config.toml
d_model = 224
moe_layers = [0, 1, 2, 3, 4, 5, 6, 7, 8, 9, 10, 11, 12, 13]
router_score = "softmax"
normalize_top_k = true
balance_loss = 0.00717
balance_bias = false
n_groups = 8
lr_router = 0.0011
tie_embeddings = true
beta2 = 0.95
batch_tokens = [32768, 65536, 98304]
seq_len = 384
train_tokens = 246700000
steps = 4183
Below are experts of layer 10 (counted from 0) of a mixture-of-experts language model. Rows are named router (the router's row for the expert), up (a neuron's input weights, with its number), down (a neuron's output weights, with its number) and show model dimensions 0-223. Each number is 500 + 25 x the weight over its row's rms, rounded and kept within 0 to 999. Numbers have three digits each.
After each expert's rows: "gets" lists some tokens that make up at least twice as much of what it gets as of all text; "comes before" lists some tokens at least twice as common just after its tokens as in all text. This comes from a sample of Wikipedia text that the model never trained on. Tokens count by the router's weight.

# expert 30
router:482483528472536469496530460493495474491475542511485497467477460510510493521526525457489472489489478531518529530456474466484504473497513523529445502467511509504474506528510458538478503480493472475515533474540467503533479480481482477519527499550491520540526527522481507502496487472511475472458482490473482522535486471480483550484480518534501493511499518473473505468484493503540530528516516446461507494470495544476528529478477471482480481520455512533531525465498468470486520527463493523488490489516508533515530459469482489499468482456491492509547535523474532509457476537468516540513539477500501477516486524495538531540538525510503502485495470488446525477526523496521480485500
up0:488479499465515485498499496483526495477485499536500453448503457491464507540534531481506457509491507502553479536483493524548524503500500492483532514449491495517503490536525470535509482472460508482505522478527523508536481469499479492536488501530487494510523507494485488492531495492480561476458476460479454507522510476505485515479499514490495494551520546458487486484485481543517471537482526498516552476472531520471524521478475495458489474541506527521533585466484481501466470510483460511517491464491490496505480480416492527495500483515526520487548505521451518487475483493454513484503511476496479482526498518535525521502503533513529508486500473454494494486472501476511507500531
down0:530540509499480518477537473513494543476498485479497511531518541508520517506475501523486510504503535465498540562493555531519517532490484507490507496568518464463509500500496532464504522490496524472497449473550484497459471514479500484467536471476515491524485506457449492524553511456517475464481507481488542484496484532480492497498497497472520543495508539478508504520512439490535494486563498542510505505509552503494511476480518525515502492526485527476518515497509535487500489519532531515466503487489485445479533558512536475512525471495501521503508482515510517524506463499476417502502501545492504500512497509518496510458510542527480476490512519502493480489543529539505482497475
gets: " is", " \"", " that", " a", " as", " was"
comes before: " the", " a", " \"", " that", " to", " as"

# expert 14
router:482506522483531505500518469499505478488452527515479488481460476533515467518526513522481488485501483528510530493461513484502473481509493514521475503483513492523480514504524473530475488463504483479502511492494487523526469453439505460530505457516488498514524516521473507505490471491472490472454485484487492502531481491471464511466480507523505457526493534456508492467490512497534535505516558455448510479435514528505521538478475466491496481492476496522513523462507468484436526530486473507499517473543541536522534485462477499484517475461468495517510511521453524503507506520480500507529483487516473496583496514518501544539526528494486507504505440450486508464523531462501505468511
up3:477514513510528482525479456525513519494502501482502501497448489483512495587496532508499507458507517515487469544492462474489533546460522472510491514453504480502495490527512508516498518531518504490538532401481428503478479500477459514505475489500517533532526494475498485537492516495518539476482472510469518553473469478521479491488504523493497492546505491468492486465468493498516468529539523469484579476464502520528490537478496483524506490502452486524524485468528524457456534491462473495540501530496501520493473514512478518490504491498519514483510527531495501494495472557471478526479523522506490509502558492512482510492506472484501487511549486501506469498496494478502492498510
down3:483513520525462503500498536511497497484484487480494532492501537484516508494471531513517493447473536488488496504542481516495506525542526514495531495553491491514445541461467516498481517470491514537476506516498494483527522485526497524480476521538501481512497468523512508543466517518496518529512509518503506439453539446536522522504498498486515493568504463507464498498461483509528488506529429463506505477500458486467510444488491516515484546522514517496486486525486510497520453507535516472491456491530502507513513480502471556497527502490507542521513481458488503461514502489493481469515506506538510525469511507435537476461503518460458524506472532487475505490521484534562496502483
gets: ")", "0", "–", "%", "2", "1"
comes before: " |", " |\n", ")", "–", "0", "1"

# expert 28
router:469489512490494495518546511503489472482475475514455501482457516535502484562504495486495483483516490505529517524442482490507489482480513495473503479464531488525509533518492470548457482475491485509495552457509489497530496453495459493524502491517472518504506507505495502506497480490507500483481472469483469491502494510491448517460464518553507493566485519462488481463507467521523496540513569486432521502463508551442496515476474481493516517540497507502523513499503477445486524510494515511506489489546512499500537462460485496492531487480454497541527522532441524524488484499464500488510513477482495491562507496511522522503517528484499510454509494479463487470548509501539500474488
up3:527507497548504500508501500503525503445454486465531534520522447493524518502482502553546494542456490558513492506494535512511526514508448475528493511489535546508439511513483502520516506498504481538512509557458533521495532495482528467481464509485524517484544519524488540493487469494506464494524538515498495495526468509464536516454496485512501491502510497507534474502480513532559502504504497434488513515481506532501530499492524474503482445472546510494543503479482490509485486523517466529531515453514514495515502522491495514503520491469502491471487503511487541523530470492501530502504473483474508484492481543508508500603482515499491492465499511497470486483491466467489459514501
down3:457497479520493460485521513459519495509501514473488519476493498472506526464523508439498472509536536542476540496504517507527487482516502501457502526498515473502463495506485495511468481452528498506462457475487545485536493525513478495488484505515500512455543541510545509505498523532495484436511437560521545483479458485498542470496491505538525493485528523498507442458504454495514543483527503567516487486493496521496495483472490558490479504477536506489491475530463516492466501491479524506487542470512521462479507487521519506502473551499510490509515505484485524486498483473490534477496468525519497505452483537523494535515494517480526468501468505540489508476471531495506492451497
gets: "0", "1", "2", "3", "4", "6"
comes before: " |", ";", ".", "–", " |\n", " /"

# expert 5
router:496485523493515480529502518496501468478451518494498452492442469520470501530503490500467477485486483528491508515490472475521520480485478476539473532496542529505475503542494489556477476488496488486506522479510503520522452438459474483565520491505470504519511495531522456524504522488506475510488470482478458517489477502460479504467478522506510512542490503493498457456469503536527498489519542489495522503472533555497519507510496486491505521507459502527533549479482463461449490514491499509500501474530535504522533463486479453526478512524493506530514517525483550537474505521500529503502504469488500473541487509532542525525503531495522500452527457445470532453510531498486501481500
up0:472543495484537481474530483483522493531490433539446501438450482465526494495507479523459503493530499501508526531497500471500482478498513481496554513499470503513470486470510505493449463498500546490508518486525517456540495483538492488517498526498506533481509508505475510521491488487558471473474520495516511523495457523523522538523526490526492471500453534463494463506475480457543555522538510499497479450515519501503531514526473492478500528487482515477514494490506491449487524521416512518460501479547514515487534484508462520527491510510492476505552486545504486509492496525495497498524508488477488512469500485517527510516449510491479476494519484493527507459498558500496510472517
down0:476491486510505449499531505478513480495504539483462482497509513498524523472520476538493517456506478493499507510474510513474500511471489539472534515537486543493502498509481459545493497484488482509504552495475522487536486487500516485558481503502495514507496488509479512508494475505524522504466532486492490517526462541460495476471510474552504487488492521503511472544477506468473476509490493504442528471482458443520495523485509458511517500472508471521496497479484488479520527488530453535504554510492481465518501544485502472577516514520507510468502517489461462440466557498473472508464508479454497518468549479506493495481417508469538512471538508493507490486467516500518530494495
gets: " |\n", "|", "\n", ".\n\n", " |\n\n", "=="
comes before: "|", " ", "-", "===", "==", "==\n"

# expert 3
router:460501500491515465513540514491504465495498552550478498498498458516477517500504499493512469454478497541533512524487480492530514464511517548492482478470512492515502517525498462537485473476509496449519518505529480471493496445479455464529500467548463476533513499537469456499487494502473505511470505493467475495511453506481451507462445486525522514553509497466464471469518508513510491524513553487494493480444489538480505527493512461486477515519485510522520532491494462493491491509490497517462501494512510497484506464481458470533483470484508525517546505532461531489514511507457534514512484459505471453524480494495512527523501536490533460482516491457481529466542470503483505474521
up3:484517521483498479503463461476455472441496502463479488483461509510453476517502509476521493425513463469524500523507500522520519468502500448581520518511509509496539511513496527487503446501540514489483508492495478518481497494484514534513496463482445497503475466486509458535490500525489516505525502455480470521490533525485496515472463508499497499522506471517458490514522505501488470515503496477486480517501488519529471495541491515525578513513430565502467489473495488482502522485477481492435481462500502514562526503468504495514466521491507513524487499523486474530508549484508501475523459487505508479498485508457524533515496520464471515489494486475507503480459520520489528467478
down3:473499446526490502519473498527464534527490494489532513496483520481496459514493556474470476515467469519518508497531472510488511510489513521518490520505472501484516520518514476506505545499470502504436538474493525510511480533521524500514494533516525531469525551520489517512519507519479484474520565471467515551482508523488557493500491514445504490463521572513491456492479530469484482488435517471535493470507493518530514497507500475492488503519492475497498460480496533484473547534446485500503483469478491505519496518498527537471520510526481513488499502489489519516547489442496495496479454491529507538505498495532506474482531520527490481471465432543511469514485457495477471488482
gets: " ", "\n", "–", "-", ")\n", "201"
comes before: ":", "-", "2", "1", "3", "4"

# expert 26
router:480488513467526459515520466482477488463473497508494480474491475516509495533525506485468482491518504533521534511456487497529514471512490489518492490490540507519488518521510448504501479481495463492512503487515482478522486436464460483524526489539494504508497549507501465512524473451506479483472476480487502503545459502471498509462478520546484501517548550460502502473464462530555505484529593488478512481469516556498524523477484467500502524550472525495536534493514483467481501496473506524456495461523512509509522479486487474502507476480454513533539514500477553507477464520477509508505522512491475470522493532550518532503511520537513505504487474460471517484520524485495502499534
up3:501490496504532499506459482513464504525505525494445490500512546541478508475531514487506478549485513506508463512488495459486510495495529547502496513489532524499527493526537492504499477509507547525526509451531449520527479535545491539509513479483532530481480540540521506449518512533500504464501491483481430582501501526495476495467507502485444486509462500476540495519482473511497510471566516495489472451485530468475476541502497515491524490532486490509483516525439499480505509480487530481483529485517483513520532552510473497533442479501493565534498491508453472506477486481496505514504510486507490517516516503512499481508496488535541488492494513512531508500478534480476528497532
down3:526536480492505481499522493523501546567544505522512507510478495522518500463488510527521557536551523480515481503470507541488450512518540473495469517497523511514532495468501456465471536505470478481459484515487481508498496493545489521486473530501504462455538528470530547487503479524466489474498505547489471514451473509465507487539493474526494488498487488506472542555487514524470477486518515521518462494490534483528498443522509514496500516489447502475460491521489526537543500520488500481511519469455438477498515503514557472496495490522526504506489519526518496452535496507496487514513526510488517497499557476501486491500508491488496517465531517507480497528509515499486494565532
gets: " ", "–", ".", " (", "′", " −"
comes before: "201", "1", "0", "200", "202", "2"

# expert 15
router:478476538481538501506531461510533479467494495518459467479469481524516482528533515474475485470503487514532494499468462436508511461494503510521490485509492483520509517522517482507470483490499483476485521497536478502544502478477476470546514452531486489493534504528494469501480495484475504477451480477487451491519504492482495523465450512547498460523504522487480505490470475509533512510511528486460500479473526536485521552466501478470494513524484549521524520473509469460449508523505482490480522492518512520538524472467455479533498492479493503553544540548448539509479466491444506524495489482509490475546516496520527506510524527500503483475496474462490528465534529460504498477515
up0:536467484474443464500489514523482521532479499498428495471527442489472494518507489510453496461506509468495491532517501463561504501443453528475519505517521484498484494490497514523489501520534503543508495526559491523457506495523528516525510506527503487494508501520530501496509500486490525495507488501483509521497485469504491515459474505534476483474544496504471479452520526501527477505481507511487469529529493507434545513520490493490465478503505508519479522481521535455476495482459500533530458511461489520534514494502458493529498506433460521502563518517534544511465537477457507507518481483516456483521465509518518505493521513513512507512475511475484552530483516507497538526515
down0:509510481572509493468481503485474480517474476475509519454505476459505551533493492497528514496524521482502506490514516526524533529535489484491538488513487507447474496471505474479509504525515474519495485469480481534468534477488492488498487541447512490481503531556511480505497550502523541504478481530509534503497458492495536480487512499552518537492522499503515480501485513552465469473474541511521475504493493495482534475439523482530539498499498518493493501492483487478507486500496499466504490475514492464500530498491558542488509489566469474512524504529531561511546522473468537509481482495545487473492478525541517518529473486509461527562497477458510494513488459463500493520486
gets: "1", "2", "3", "6", "4", "5"
comes before: ",", " |\n", ".", "%", "–", "th"

# expert 11
router:486493491469519499520533516498467463488479496530484501501464487493475464560533532490460467472496491546521500509463503491498530498481479497500493488470481495520507495495526499517504503482491451481507526483537468474517464440465461487530545473537492496515518500511504509507496478484504497484448476492478464537508498478501508528500479485515492481513503514446495507471477498494515517508514591474465519486457529545489515529460485494463504510559438520512550537486509478484484496502469528529492458478516491509499510485487484476517528498468482489528531528513466497491480498496452513500497506504485496508560505495536523549522529542482503493472507487451494524443556522484506475491535
up3:494478516497499503489511519492511497515508497521514519518492518504446510498492514513489522523496496483498506496497505469516482529510475548496513454456494499503517533515547467541493523445507484469555469502544522474526510476507492507503493496453505515484495516478423522568481462451489456504527501490497521449495497522511517501495536499516477477498485494496483482446505531532520575456503509523468529484505549500508517506496451495474506497499521494519540510512478521517538535518533458479490489456500511475510522517472483543477522484484452525494487493482494511500462490541483520479552525515484515519547502536488477568496492489481500438471496477517483468461500506482521493460506
down3:524463531489524515521534516478529488514506506452540504550528527539496504526490481517513480488522487459489541525510506528504481549506492519520498502480551488479468482467537495481529480490532509552551490511480476487519489461441524488513487498459518519524501461482495489522465487486497480500499516490493493491498509507526510539508511473523505512488503485513491504521482508499471519516503485543552520435494500493488467509489453511502537529483495516524458468520540471498487494505519465510493483543453508489509551538472536509490528466472502483463485495481491452495500520553499533506546499509477475503508508490447451552511497478451502490486487489458484490505488506559459461459479
gets: " |", ";", "|", " |\n", " /", "%"
comes before: " ", " |\n", " |", " —", " −", " +"

# expert 1
router:506464530477526464497532471491483477449479514537498492484492471523480455526545519494461489467497482531508559534483519477508501489484477509528453495474522482536502522502542475525489475491496519475514525462507485512507472449489471495494514462496493503535517498515475497521520473507477506484516504459525484492483494477485460570478468490508481474502506519495490485445494499527514505500535560500449506488468503531498517506478493476477524537502499527538502540496522501486504508531488498482499471472507501520531497444455479527507488490495499521508553509535441506519481493462495520526540522442469442458543485491496554531509504531514513472499491461459525497499518502500504527490536
up3:497508522496520503547485491525450506495526470511509496471494489522515463490529528526462488491496480525472521482497504477493464434467474529556460499528551513514468516508481470509481491504446506513456492510484533545502451523503513502554539538509502515480505512532467508514467526484508457498514508514438510523509505487492497521502534460509441446499511509492482512451495477508510520503524518512484503472516509528490507489520478479498534457542464477490501478506465513451486517524501465530506511474512506493504530511480526426524533476487514499536486507518486476454537453497452476522492505470515524478512513506492470509509486569477476496500475500491483503523492467506501509498448
down3:538529510494511537487460487550485498488532487490518497508487517519524473532495491464524552482486506488519482447493488506486524507493510511507494552529512477504499520499507494498437504478489494487455468484464486500518513456492508537533523521514481478496489482510510476469458493524464510510499524508514497500518507469467500485499541517543509525481483472476466529484526518487458455486521492491545499511473474502496499471524526527559503513510503477454498496520482515532481505517517478481521503477449479444495488512546538525485578459525545468466442478502475451510515486474473468500534540489530504489495464488502484517491457532490451520486491515534484480454520490468469489496472
gets: " |", "-", "\n", "|", ")\n", " •"
comes before: ":", " ", " |", "-", "–", " •"